config.yaml
lr_router: 0.00144
num_attention_heads: 3
rope_fraction: 1.0
qk_norm: false
beta1: 0.95
schedule: "wsd"
max_steps: 6734
Below are experts of layer 3 (counted from 0) of a mixture-of-experts language model. Rows are named router (the router's row for the expert), gate (a neuron's input weights, with its number), up (a neuron's input weights, with its number) and show model dimensions 256-383. Each number is 128 + 32 x the weight over its row's rms, rounded and kept within 0 to 255. Numbers have three digits each.
After each expert's rows: "gets" lists some tokens that make up at least twice as much of what it gets as of all text. This comes from a sample of Wikipedia text that the model never trained on. Tokens count by the router's weight.

# expert 10
router:057174111116162103140060139133101138113127132151118125154104142139137149190108065128098131133088093095166107113114152121116113108063113137115138114160135131137117058091132098148110101096121157125174094163049124102097103076153110123186081079114145156126127161121124163171107187154112083138138126086042154118129125162132156108181157153139082158176085095115131127186124140127134123123053
gate0:164142116120137125170104171149164138119121145166092100175184147115128102137096106106197152102096111144164145166056107177202137075121089152088099154148170136143143087114144093132113136151105228108140032163165177125116120128079136138159099080102152086162159119108080183157085143160153157114108073085081165104151121171101125096158137121093162141146061136128081113106134142157107123112090
up0:180142152105125090137113147144124132163111114158083091141133113087140106134128132127227157069087127135116128152076129195185141124091106138115094153134210137126122072101169115116151139150142174142164098116171161149137159116113118108154112126130145066114168143096089185169091095152177103141069116098133155087202114143106142106111157135086149165143105196101089096090130177091074164148056
gate1:143123140160145089133155103071088128110083122133089155125145160168116130135086112114115089120131103157113138108148120173078158065084099142121167141108187112111133213076182120192202153175095122050092134113121138171083128123104078146155163136164141093153151124165111137157129130163128097176110153101108183087161036121146072169165152116183169152113118165152162107107159103158067084079079
up1:150138128114141135149159103094053097116100142125093126139092164202126139157126116165141111138159139108135106139127127155097160011117122144114165161078159164104127167110178164184213156179122124094113153153102118163124124135099095144150175113162139118145126129118116151135108150123115096154136110097093168075205077127112076164160146121144170140128151163180123110143149096165091062067085
gate2:134125107126133090125102126128134155150096122115139125144130146151106123117111120165141173087117117151120145145164121139112207104191101105097124150195135040096111117096103065152151099129122099195118125184137095122110108077140111081135122158094170131100115130125112094150116106122123172054090117073077139154091126133182117169156058122142168180162149083111113107158103134117040143101166
up2:172171110122173095098081136106149169123087133114162101134147132175099138168088115171121170094164101136120205149148158110106162089175103144134130119183106097104118082164089092141139142162086107176124157144139161159099095074166136094113140136101152144117115099148126114146121156159158125105142109081067165138107127142164106152133078112076119163119151082098109109138118133144089147128164
gate3:139126099116095138192109141132116076091076128109136102077128111093140164144091092175114193126166067130089148157130151147137139135195135105141129127125106140138125157178124103144166156113107044065167159165097142109124171164185116150200121167126091093159098096138071135078113094136141108122117121147119122145156173090124114136139091115158127138179120168106118155149123163151100124143093
up3:112099077141096087187129164140125118156082138142128113089159082138109145102112068173085185129130114125104151138140143112141107159192145087131160161156073165140110174181140093156158150115091053082188139166143143124104255146112131109137147141106096110114111094134092124019084125118148130121082138109162119151088107103082121166132136059123161145165143150132100137137147098135137168164113
gate4:149137096106170116125099167149106071136133161142168124171089144143112173142083122179134081115121103120073130070162152142177129118121109133102154154096100100112160094113072087111096154146110092159084035159071100119104134075107047161099104103101117189139137134109162181081034173157129192108143104059099132115123181155149144095131154066124089124144100110157110152125131106176158130124188
up4:116073124097169179186122143136069064102114199151179095177115110111111130140110134132141109089150118104091108063195116105176190124124123138103135156075145131118118114099091109153096179071083155137083049172069144129128154096085091148068127061092146183106142117099173168107072128152127202115116097106121110099107160148138132111115119109117093110180147092136086135128096122159148142140191
gate5:138123105103135154138101126148061128113069165126115103161136153076126128133171094164153136103090156148154141133139119113120115105146109102110131123188116083102140164149146115068098114099140107140114113129111143149077197083125147116192132098106174123120087116171112092094102081139164073164066113158139123153138098135202107105129135160068061119133139123088134146070165121125132108090135
up5:126145072106111136134095160150078157121077105112102095138150142053113112124167103172120155139100186161160174152138137112127142124171079099102093132175097127088149150169141093088086125112121109130105134140091158128104168070117120102148139118107207105129101140126077094124120100129172072174098135140135135139119151114169134112092154160050068130147124114129096156094161096128110090128121
gate6:087133136094170142120137112104124110170143213094122043161117144171135137159170068080092092116120096086133145053097086159122117174134179161084152127093157074164171084123165062160163097126109090160125132125118176163150126076118094110119146161112169097091097165125067122105151179124127048147119154119078155108120130184134164120107169121168181120121084100154113148106151131119120080143141
up6:085136113093182117157128149115130122153132189103075029155065158123178131140183089104099110123124126064122177072080092132074116158138130139077149107047164104097137109091179084174144121141114102129163168104129139193110115098123109150119142139150170087102143155149081165130154105134120069141143168089121138107102158159108146124081139151151208103151140108136073141079133116129119085126128
gate7:083089073179075142144109126153083182116167139094162190176146119079133108096169153133211152086106081099161173119043064151189143151147153108096154131142153114097126118132172058149122086066124154108159109132132094120151105206130139201099109246120102190132155151212124103162085196135152117143160143104095154151062119159157132062161082161127141110159210113180084149134112111139112121134142
up7:128065061184081091085150129133105154064135141123167148162147180051124134083146175167168135094089129122162179120075091155207180126120155084050123132178162122127150126173175073172178081094136142075095149146117102142147131175173152183132082205098112132115156181157098094075080161126118111126150140104113130185103145128147128104152079147100160110157176125151122181129104132145139096179104
gets: " 0", " 1", " 2", " 3", " 4", " 5"

# expert 13
router:164194103107146135146118183170206120104145144141149137124130150100156096150129123141137136103095166157130104153116139131187098115137165142132139131133125162132111103070144132153073111131112117167095068142104107135075156136153140117131152097093165138086098178091105077142089241165114156157175123168114114146159090168087101123129132136134156123149101107143122121123127102120108126113154
gate0:116132179162139132141111091090110093063129130127197099135090107150135155058053150109114178153127131124090124139158088153081128093098158038132092168113101136148115145097156127095100134177134070042199135112091129125125140154113148120158141113107151107160125123123153128152089113101072148115136152152041140161136124157132145103129096164055107101121129131158131163159142090145139159129067
up0:107176172123131158137091078086069139119127137122207117154106066143159120079109107076133179140130113145104124135158102139101127100113198076128117156149102146168121119088149121104112143190104120070129146153074142092125184140125135132157091110112147103169098147122128103151055100070084125103110150169103162111138084131150132131133110171107104073128084135158140110141154118094143155099102
gate1:092158155107152132103102147095128154106140075135107125169138070224127144110121159130178117178165126090131086151175178179174128109084156157164112172148130146056143112241055079180142106168101151120147088124127147141107167207131104134192096136094114099177085152142102127115119103136081133091089065124117087108146139102126147074157107115090135102114135150164130169122113137091131159142124
up1:129131167079170117085110147126111152121138114189128114133162080171117175140111161111217141157161152093160121131157126153138184124078119179183105122139121115080161079171096108209133121160100124147115157132113120176129177213124083111165108155101084072175083136083087115091135069115056069086119073066111088080133163109129125114153086115101134107074087162178143166115128151114111179128118
gate2:090145059083153138157123154125071149125125090124168118120129175155133144134113137101150159086119134118169214049103092146096121148154046152200136134104140145171082061134164093139126112099113107143166158100156134157095156154202088101113134120065083220072082094078176124131054140166133123109079140121221106126117101136143103127102089127081115139132095102144146120133164150135127161118101
up2:081127067128125092171095139168131126116120094130147140147121138182127144165097135114165176111147123109174173098120147136083103111126074109193131130099138166137059068149138098199109171115152127133184180100181166179102197169195079112124178094117108214085069086101164124114074144164167129098030140113190119098124111168145102123145095166082107180116104142126136122144121102151141145112097
gate3:180151151168105062109098175173043106139159077126161073137168172144115067120152115108141160143167146063182164167187150113120128104119141167090137111129124170112222084138151179094076116142100071133117153150080121162117175057188161129158077144089067130122089159145079087177097158140137156143127077109160094141116079225151131134141112133128080074088155104091123134141141109093070133110119
up3:169139155120088111120133179177075157184132116160136106132154164127060088114157088142121152133179181052149126159147185092134156102120112204112114169187100203107211075117167175107089136133071060120119116144075099133090146049164157112150120097118124102183115143140094121141090122136099083148119086137170133137148077197121143116154071164118145136094116151086122127127104094085108076103122
gate4:157153145113194150090147092094145172074108164175151082149199114090147124152150129214125119136153126094086093160148132135088149090143185180112168173119123091144046102149113164153098152066124159187098110123085164096128146170145158150142119227095132108073101158114208100168147134172089074094167142153154132128083172111182112102069095111147108075099105141120162188119177122160155082061091
up4:151182150135203126082145072062175184163129198151178072162167155163148100148155134181117122112154111111119097132143119133111147111147159188093185176137144070123073094181095159169104152092100161178117149125126130121095158115123173139189134225090125110075138161082195114156171131152098093130181120136147120136117130106158132077066091069119130083119121120148101155171195127147082102056150
gate5:159163100130091100123163111118141088078132119119137101166113146120124144113109070170095138082144117094128150123112116133092132143090154092128141110172110178071143103135172207212165167118132042149125202171132129071160069137064133152083062115126129087177148112169107074179128133168158189106128092125137149140079067214132134163052123132140169150152143086130147129134174164152112089134141
up5:165169093089104101160148136136167084131149100141145118167117123098140163143090082130101149094153131125143099148075109145109087142125139117105175112130082147105190115137161248198148189134092069106088144149132142075123062135076122144057069115131045060149156117132056064150164130163185156139100111120104114144132084159143182178106118170075145161114168102129123117044165149141131126089182
gate6:181109112145152093095139113133151115144108110169168149113164089108182119152149159108087113089135126132098152116129132126092066169100119145111161120110143138138139070149157172141123105157144157164116039114135150097122169105112105064185163173116209112122147192135151089061113130119121120110198114161118114152121132157087163114123134120164179146173131070112121080119157125097137120080099
up6:154121140129120112083097095129162132114108087140147166096147087080130118137127127093116112082154127130090128137123155115091056164105131153151147090094117123143115112121141150149137123166125143167091060154133140144127163106092122088169171148096194089131099202104145128067122148133134121141192134167119129126134115128101170098125156096129170112147112062130163074110166130097158059070095
gate7:057155077115113144091141089144159113091121119154172130123184127176179086094126124163124116123203126162148136080101094091128154073198096134153107081132156180118144157132102170140128085116172139074156089179094168156106142120102114088158090196084172166130117123105156136068099174134119149104127069159147113163084025150108118096173128143092104158123142130101181189096148114152072145143134
up7:058165082089114107129134081128123128126114104122186112112167079150210115122124118132147144088199143155120131115120115069129143105136153140125077100137167165094137167162108171126107097117188095080170098193137166161096162141117147127146119197066166159131119138143155127109075146142168123097123072080094132161089018174174115100201134127107127168138164143106134187085131120141094152159049
gets: ")", "\"", "%", "]", " round", " century"

# expert 14
router:107154144139155091161116131135114142121101162170145083168150181079117143158119166150080127139092144085133084111100172113161119098102113125147150085169102122086114096111214120120143197150177119108126154173084224129130077154170087161147098117135192109075130132092095150177099210150165110124137147143053171098126133087105199146116148096176156157144100069160071121181146100150119159033153
gate0:121033059199155145217137122175056115166091118102090076114151117066104143124153146174161145137149163092198184130148165149202111126131092090114117100092151159139072179139135103092087098146147089170152117156138127102141162136131126138122117105073145164141142162143169121106088082135101135158170118113114136111118097097181181149125099120077168162170134142094102172101138057124097142107110
up0:105114073204111097229137175189103113175068081091106072148153125118133114100102144124140143116146131073201175160116179114166110124126133086135086088081131152186066140150134105117129088117143103177165158125133080145153141187112113113060133089096134138136154143160177118159051081162137100187111100132096124137100143065139196134133139125091132127124125103114175190047120057140122131090143
gate1:150149150051180127111133095176101169158129167104144121127134087097161143143132121126124136130123149136134153133134076104178096113144132101069102078178105155157128109169150153151117143096086129104157148090174119126130098143125126069074099172151089162183134130131136114152129142160084092091147063122135079164061115088184148136110152157129111119132110161154156160112127167101111106102178
up1:133179161083180133125143127171109157131149207140140133120149067101162134134146123070148111113131168148121129096127075095100100134129130119056062082170087163133151094161147137130134128151110122110154170096142153102099109184104152103095099169145075148150132140130125116136107156192090068094131102124149106146039118117195101153111180126124127119126101174134155137096130170130099093130181
gate2:145170131111117109106117131111119093047099093135154087132162138156137039137124104084124127113125099116119151152115103110193140126212120045073098134146112100116053181117142101187122121181165141143189132166129123124121238092099100132151110108086099158070175157162083157096141100116101183128084103183163118159091159130163148121149097169157133099132137135129171122097174110174143136121160
up2:133135156136151119114128121147107093082104123117155079120137136147154049150107095077138153119107126105145134150129120143185104147199093049101128139160106073117071180150140099217110128172141168153178156163131097115151205082109112138159122120083062160093158153146135146064145075099116169112074090136138111157088152121179131106156091158133132113163166117120162140123151106164157148123130
gate3:138115111062117143141118171150152115191136104113189117129194131137118156172140087104129093146145164129094124087077123075127070150133142117165150110131112200088144125127143117118128098132122124079122187120124148130098120076103134090200144174143158144192108161115099101071124174114138188113165186152142175103101078088105161103156188139139174166123162123120194079133131080143114159074079
up3:117124119101129115114141166121156128126149073084167136094185102089120149145129103177072105163111129180111114159106130065083109142168129119138131130121102116117132129103161127106145113101142128082103090130124115146098148090126139077174135210129167154167138123096128084026142155138117172116172170155113180090101152113088174131131157157146161172121177145130190049099178118130104163082111
gate4:143191114143178130180114106105157131123131049101134152106130122138127132217158112134068125138182107115151077100135132183188066139129096127112162166163084158148135084088136129055141214159105107132163154134139158145166117104164122175104095108096173083110162169134144110144125162132115138108211053061112156090083133085155137186131182145096116166113118103152143084152165189107131166127130
up4:185162130195164116179116074101124123109117096131143136107083117149124141159139100161089101177153135136134103141122164182168078133108107119089144175137127133159113144092121125054116174137084137120141124131060165121133178154143110197118136094062135102131155164148118126113137173117092136113213093144120158063101119075139149135142148146147129178117141112157124087145117165082140165129099
gate5:101086167123106087167141169163077133119096153128128122104082127078120129122102153116165117145166131105164103138167150128173156097153125151047149142118117106149188109081123096093139074123120123137124048136187112071165115126176194102116172171135081109142126126132170138155078096147143139127079105138129135168154064091119126101139098150166162069159143205105112098146114174083151100134166
up5:145086150117137084170113137136093135114117190112138127126069128074149117123075092120165087131109130051146096093123124137154136134148141164076118104100120087141164110083119091111124117113123128127099080121162094063214091153137199136135191179163112162131121131127157112140099114191164180121089129129127119168106099083113087084154091187169173099123133185109133087089103161122121069123151
gate6:102129132105116124156124191146178152113122080128174089091114220079126149098129128185151128034128145138118159140122106153137114128087090116133130132140177137159140132136130123100131101168077088117091139107104142157147167048174117144165141110139192130176156100112172116169142099070093105148149123135146105130104160185131142160129126136136132085100123171154169152144153126159119114140141
up6:093172114142112121182130171113136101184142097145113084150089202087116156113123114188100152068126109169098194159167094156143127182134115140116147140161144179187095162111096128073099125185120070125111174082088161114152130044122114149161107110119190090152100131134188103152143116051104149159119133102139121126112099219140120159099155127129102094098123185124156181106157153164074084146134
gate7:141086090153163128178122101119129110083169116153124144154110131171140140186123116136133100088163173108171113094135134124136121149072120196113132094178180126089178161116120145113111111130176162117151131113122162158129105167128045130092164119090224126120128099093098106148117099104158151179134123204120062139092108185106160126103117123195157156139154158097116113142114135073098133184123
up7:136099112155160118111093102111151113071180141120109158169094191165116129200098130123141097100105150117170145064094113112080080085128099182148093089156201127093136176174104192102146139081177137123142108124105162171134051116098087149084197089135215131138144087125130131115136117129148129175121101189089090156113126195095114134103159135146157162133130171105119093154131117094105203139122
gets: " |", ";", " —;", ");", "\";", "%;"

# expert 37
router:113170157131120057098110164125116145126078117132110119138093101115110174126088164135129149143117100135155191130049144176173133180097122122177136101182139109193117132091101121135107156163119130114194087133020169088081111151096105127137135089135108104151139171142081147108114145178104106157180133126056159180162129125125122087202143054142180135136080089214158156179130158130107144129082
gate0:090177102121157144136134197112072168133141183172110095096145115126126169127118131136134120159155111116163177185143130165182078098128157105168160140116126103092124175129122104101133075180184131120176132103087151098094162122135119171130140137108074129146090089092107129135153098085112124163175135092131112124074168163117170132119124134128075151153179142130146119089113116126131188147152
up0:108158101132135146140141177138075168109138170108089117138131088112112171123129124154153132160145110119161145197135128120152154128126169118146157142117143126111104166117143125102128052191170133112139114114100132124077158100106120145142122127075091162159109097123155123134135104074124137136124112106116125140099124146128141105143142145132079110096144120134107113074125083137105152144132
gate1:091118127138088156197140139151163088110150180174105113120124105055131099113149107160104129170134195122089104132145073176171179120209175111104190093110129085123102132144123197090172140140112094100133153139123135136099071156149160143150162193087095142175145133154070111132137110144140156104154120154150150118059064118118140149159168128108101107092134132174109127140080156111124142135125
up1:094139132155146157202113132165154127105165190195127080104116104092132117121135144126099111156130199121108093119161081195171160079187174099132189079123131083113110110133153201121134133139133073105116175152134131174096109181137147151174128200093106135193129144126091115124130109154134141124162130124151156105062070099137131139169163138083082101118110137166117112156090150115109141133133
gate2:155077154128163126164141217104132128142141084138108113126094161162144125097094111179191117155151115203104139118124119150173154133077139080172155114160083131085169121146107114117169147092127149095151166205120107154090151121170094108085138170138185116129104145115112127101101122085114068109112093138116136139201164183122124143154106124157115213139094104086149143160179160191114137172107
up2:125144143109149134139130175102189129131118180134082110120101141148148089124116096186175156135151113162123167122113144155137131187101146076139147119162126081150145125128134100187148070072157125094131219187137129141138164121175071101097109161132190134118118156095127140105117129034098065106152128157119141122191165166100140154147129130135067222183127139086145138126131166143135114154119
gate3:121130151109111043099146091179115109182130109130132072171102172149124154078034151129137082076110126156145126102106075123148138122106131127121166125178094110160179129166158087066103160133138140158133139148077147128142082175147154152123119157112184143120112172110099135120134117125187140109157095119136120146110171109084176153086189122162142190122175087119105146141116145124162106150076
up3:104168167073137065085141091167138158160112118162137114152092172142127153115072129125113087114090147124124106062070051092093093118097124116119154114211150135146116106168166100060133154092145171135161095165127134124095098157147138155157149175093141111146101151064081142165155081154171138112151111124081135124102153144097199158052154127156142165120160085133128153104132130162145161148091
gate4:143124099059081114089142165099103113153134026142143149095161102111103104106130129135155135114154146120127145139079153150182084095145126128076117102236119154144112097097074155143099164158146161164153068139141076099114156090110087149114160099154146098109154166085134179085131115135122146133085075038089133126124111133096079120106110098231075118096142113156125152155172152122151121141161
up4:134145089081090097135166179109125057125103146125107102097152078120121077098117110141176138173149174158106140149044133175141092161183151156096117081122108101171111099113070178153127139157143210133154169126134070129079112121142106111178187141143060161141136157112138156088156111141111143147142118160104108148069098107087138087127117113171146134130151179152149124170146110125177140138146
gate5:115133110133123090146134170134136129197132109174103154125078070104163080137092133169206126095109091095135102108107101091121140123128171095139155166145118116109135174129054149104136091157203108147113075158103142176196194090048123155124104102163095077131161144100089166126134118182165145136121183138154086050159118148137103134134183088097153104168189178092130114091143079149117131191117
up5:150123130136124092127114150155123105159140109141094136149081107090196108178120120166220119131081099126154096111132107146124155164133166132117154126081088114076134157132066166149108105153216110160117077143113109159194210099062111127105142118138145079143125118135184125143133109181151146148145126200187062067111127170177104143084177088091146134127184166121138101109115083113164133186141
gate6:161119157091108184154126176190162117130149178199127110134057106056134141153128138157146151150165132104154122137171151147143154180056117151134180083150143088074141151120180135175145146157151081151159123087163158088095105193171138115134130071140088149177191161125160167157129101165080109189172147114180159118189092146108130129158121134098127114126148127102145135119145143072104123092087
up6:148075131045109178156117181166143121120140168181132096149091086104115146138132134155159140133173116102137135136148128174179166159049110131111176115151154106084123137144184147178134132156123050173199106112131149094090101207151155105116155070151047141173105156114162161168155076119088128196139116078182119136172078140098149104130123132156095146135140116118162140175164170084110155133105
gate7:065156168123127158118130128099180108107054084111109145128093103093112124134114118146151150194156100142112170140146130127072159091175146080123136180105086062131060183151116098111090110112148152111121057142126116131074109098111155134078144123135153146164166149150117115111083156145128176098096175127132058065138150158143165133136133137111144160164132092155093161171094077123158090182136
up7:077142168147128145104126099104125078112072091123160153157106123089126124132088116146162151180143102135104116141129158138116148100125139096101123148102129094109087198132152097099070112099106139148076063117062132141089131114102120120056175110103134162168150179168133079143058169141136162102106141139120081049146110123127132121108140124113168143122117085182094149157091104135112098159127
gets: ".", ").", "==", " =", "°", " =="

# expert 24
router:106148135102131079111126166160144199125099119195172126123092167160137166145144113181135135093125085081134104105102122126123119109091167121200113116155125114167136115113110128139088126138138154151136101152073125111118064106200058127219079108072118140120137207169096176151110113166122084093170160108125078146117092132140179066176143182159119118144116085118147116168132116159139131107078
gate0:165156156134117122156136125132112149079093234190109165124136125108167147088156168181133165104155154122113119174131158193119084202084115102205187129135135101114153147105113154065060139158113142155134061096107150154095128142207113156116161148071107113158164113148152126177144189125098147087096139128130086102104116136155125086101092136120144170104163120147182092134139101063096115070106
up0:157125126122125128151152150107142082069127198191107134099119103113151107081157144145129160104141177100104135143113144200122115151142118142172180116104142074124131117109142181071080079148134134191095100119128164146111167160159141179157123206113106113126117115110115166151122143124101172123117138086121107078192112121144115123070097129115123138111156074137179084141084070079115074108094
gate1:165130125160082126110148151135132166126122057142115188097116139143142097116120191091127129104171175106105090109167070146085142076107036063132162116121124178138149109077110167156076055142129108160084141096145109096030101176176125126168107142153100130132161110137102157131156138136138077120104113116136111162124122119131166173109067110152157143114087153157136111137125158087099140054128
up1:084116125145128119155129156146081136115144098172119141071133099172108127097119119184115088119147194092106084103151129131069124096118081093184152168138131185167172126151138149102066114148145121105085120137117101118062050164197118151121159142124081118149123151166114167119126150070117062122179098129149135143132094086093192178117120150142185161130089178145130115163107144128110166076113
gate2:112153134091207135194127172143162096110117099141139140129180129094164119138130167143159145180183145096170080204106101167146157144130136142161151137114152130094132166169110117102107105094129135106108125129148138156205139134153077161099145135071103199110173130159090178161122110119138163093153144115109089207139138121149106168150173120090111118108131114155166106169121074116126110101120
up2:136106088149208116202115114150154093113093108089103130102176139136176103084109131085133141132170096089185100177071116124085115134166139165167130137085169141132140170152116165143118114124148112139073127120147132137210135173132097134109131094083169199153160131152108139144152120163136168124155139134088139174109115146136076108136188096168122141090121075101128110168140064084139127127136
gate3:144131170081111087173116164174111087176099106121119105127121141109082129140161155144123134139139106085078125117122075144104080082141072174091120082156163094126114116154108198167090094119168162102150153139162117154139164202136179161116148129127142209123180122129139139136140107147131134107138171057102156140150122127089184142084161111136120086090158079090146112132149172143113036125097
up3:084165161094093073152127195169144129129135119128093115129126101084110137142193132116120134152134156033079110111114094138092112109151097184162123106143161069122117125135156210150082087149126119044146169153125144183099098199131119136126127111159155174121155111120142175134132154122103142131106193064135176144083118128060166150129163117154150108083158111131109119131169181109101058108087
gate4:195178131141193138043137148141140122139133159155198137117156117147108118105141122141143120105145110174148099080085090144078116142129149129123125111169216097203133140166135099086070141122119092097120132150149057154106110105082115115152140090112121114172096150138128121168137166156154162152159094159174131123098150136063162116107141135154167128084115120152118076127158162222148162083096
up4:153112087132150176116176118170124122178128154161146126134157134144086153088157085135103144116121124130193117097111109139071168099168135130124112127162186078213125111133140068080079135139124130108110150141135128163139082160090113139150143135157113140159119176166126128115147092130071136157135138175146107175091154077126201093139146190134150162111211143154152118124136146182132146055114
gate5:158070124101103133118117128118095073045116211173140146164113067142135133097110140097126096121151134089151124104100166121127094134173127138101148114111131128104111164148115086120123161103070114158109161144104138170102127184196142092183158115122134073136099076124101169071089112138104143122152168158202137118080144116154117091153121142133077069150093145080115117163146098120150107137167
up5:171104164132100161084099123143089124035097152199155140161091042203154104116102109116121111126125119141163147150114136133130075139124091140140160121116085105115101156104126074149111139136076115077127146173074142162108135136164095122153177148107160118142136071158092162094075105144123112125127123118139116133081157142171126059105120153142108056169084177091096079174137113145137135129153
gate6:110129104093095118097123135140103135111133124137106132140077193122171155116170151088138147174051130171108112085117105150079160082173163178121114109137129152100142134125111112128110173121133089092146083158124147068100137128054072118122069116145099134186149154146133083110135101185105146147133132158112133058167116101144171125144124155182108178205173149115133127137124104146166051142130
up6:100126115096105111070119132170106137143140151105124091132094186093143152092199149129149137148100115180091071083155121136106176094095156173139132089138144180090174146130102075096132185160139124093145107143105119063078155131082099097106084126141114152187171152126139090115124106185116141151131076168141155051176113140176183128151188147173133183234170152109140099129095114180177085154098
gate7:145167052160120116148108115094132159114186106080106136178109114093147131145105124116106107093114133127126135137134156127145167135057189131186126140192162158153142078125168133171109117176114160142126209196137135092140186125125146101172101148128159122127112151095131123158105118156177116185168105073152127073072097199090161183127151176120121183156164134147089137128072160123098138166116
up7:125143088091129080182108128131108130168192134103130123183104144113132131161113151062127108101121134112145172203138143078108127148094182143143093138149143122169124094123151107163121096175130141158158196155103133146117085158147129084162102154160131160118131155106109167180084172114181110183129100045154143113077120172140170122160137194157137155143174171143106140127085177106099123169174
gets: " A", "S", "N", " B", " S", " D"

# expert 8
router:095133145092154087105106128137170141122091112153115139117115145119117165169130133125125120119099123104140130128060184123135128116104177136113069123135094111114123092100072048159126181142141146123127141163081112153151089151121087140167101147135194133131146133143125142172074205135132129112199123077134156152156086141111165112089140196145148144112105112165105091152140138126074113149107
gate0:122181121140148124048132097160120097111133097083128128151177094099088109112101065133114117153189091098173141081146091182099122173123158115121138106143094062079118182157125084150138112117125188100189110116117119133195032102084104144068137137104183072131123141159163175161136158135160173143169128123084135117106110079153129154099152178109159218119139109120146163159158175157118102135106
up0:173154100148134134090136099163153105072140077060128114113132103155096120099106105115156120154098128135161105094145116172053138184117166144160129105092095081079101204141094102152120133123119144114139125119125128138180076121151108104119139104101135112118157147150170188175108159135127185116129089107117109128168102070138115114139175123134147183105111102152155144169174145123094099149112
gate1:133079143087166105063114102132143121105089128158204136104116110108156104152127133176204138103141152151200132134139111076082171194126123177144164133145109117075077097110178128124106157125133101116117106119135151114129134154168165128119188113133072071186154111147141133083109126123047117113098101168110117122149123207129144140108090164179113122145154095097126199118110150177147108171156
up1:143087159059140103096110147143174119206121116165163098137091140137109110143093155171199154120149131120172136147142133056078127137131118146148185194126134170097099085074155122127153144151131114192141133086092185140156127144118119123102140147113031110138142128129164154101137108109048179098097092184117109161137058145140125143125139176200124151125187099083059184128131137134130109154114
gate2:138121054069124175158087084106178180109123074170138110118093120152170122113118089090097177118154121155147121151119131183097127125173145090153136096124090137103156169114118170126091105066115115122071080126153152120072143181180107130182132148141121178169116082126080096130115152152182067124168130126108151082219117146087129111191137160084141118098176073088138096137125109122094098209169
up2:124097106068104137163140089116131148145147103175187123127051132123142100158126117109074120063105112182129129166117106149097147149201139096165158136137096134149147143084163133109107132103094138131040108156142146143108131106123124098197185166173078128185140120111089077115104118153136045161176158137114174141224113124114147131180148122134112115147168078114108140087097098075114142214142
gate3:157095142167119078119146182177097058153130072129096140149086076128090144124201151130073088133116169183139118172154132136131151098197113129154125121124113123132150170099160094102099172130083149098187101114112058103069126170092064127048130125154100069092197136121197143132158119143144077146151119085178158152133074097093122083101129133122158139102153130173094136148128177135092143109108
up3:144070131196128125144138165159105117123135073162057124119081092083116117096203134174100110182157173183117145176162149157144126123172135087187097104137095124142140150110148124109115155123112114094168143112120081136066109169102100119083146156111082067069171130107162101141128145115131102103141084097154142156113113088086155109113138125109156168120126110140080169104124167048095135118098
gate4:098202153129184124155121101118175133148125089131130111137147133162140174116182098146138177129103132116106162098099101160116062114121191160097084095116135175101181113134140110089114091139153106122089122059115139122117120143113199140075096062130146175104187085121113152206073115130079110110136157170084129161138136148089104109121157160115100144127130133139075142079128159135137112106131
up4:100162147143147152120096110120175104095157056080148130129152112129167146114147099113105187188082141137159149135080081127121080115077173138124129109105133180053200148135181163088117074112107113108080151071116140133163148119112183110076140108137124157120137111164105167142087091145097086147123137146014157119115139138071115117157107140093074171100114135150110112117114091157117122092130
gate5:118127126075122133083157072073115150147108088198126123111143147195053094130114115141097158156144144117110056146072147130168145113106132112064177166142111152071143142114117102109141100185085148153113126139115129069110072140149170129094106086168125068097110150116153150179154187186102142039154116068161097189173101079137157162108075073121118100182174142155161189081139133165055145089102
up5:093127103094089113095135049086089149138128132204133121138090151203081101113141133074069143172141108116118055157089137104180142125104129097067152151135106094129139164131117108116123076187081129141074172135100138053118102135134138155086122147167184078118141141154132157152111143171153134081150089069162116147163071091112205134140088079153111093181133171120136179144151138185058126083134
gate6:095123133100121155116109216161131147149098130146122135124015061130136133136109094140160157119099225118162158152126131133035132111131123130087126172099154171111109149090151131131106209165144121163128115127135136177091087110145133090140102146128117157129104147159175113161135169120146094112132157059100129137181071104168095067194158101098106172110194115126130146118121121149108119121183
up6:083131110144088138156099173148128136212128110121118110149039091125135110140086104118175143137141225142161100106113080136058193091136105164109167151119143205085156147123133102143121191143112161130132108139090135130130110148173142134153107128132140119154148144145143103134126116118115142109129140085121139122158098097147127083173143140137145121143208114114083140120138090140113106122176
gate7:179126090079092137165131165140073110191086077120098161173061059104103116119117160136162135134144128155108103127125086078135107133177118130123159098125143136089219138106089149145118171133105150098120082151129129177136140134151172099177157141122098086134122118112166153163179116121140181164159098127197126160107163140135109098124128140095156108131157100151130094142120149166146139128179
up7:171152094080102147206126173153108119146104092138079193187096099111099147122109161143123133170133135184106085113157098072077160099124145161136179113144146128086219183153120106153158136146127199155090042171144140201088183120150188114157122091097085074178102137100149148137117106134119137124137098185188102136138146149157114080102138151088123103119104106089156120147087087166158182116136
gets: " (", "\n", "(", " $", "^{", "′"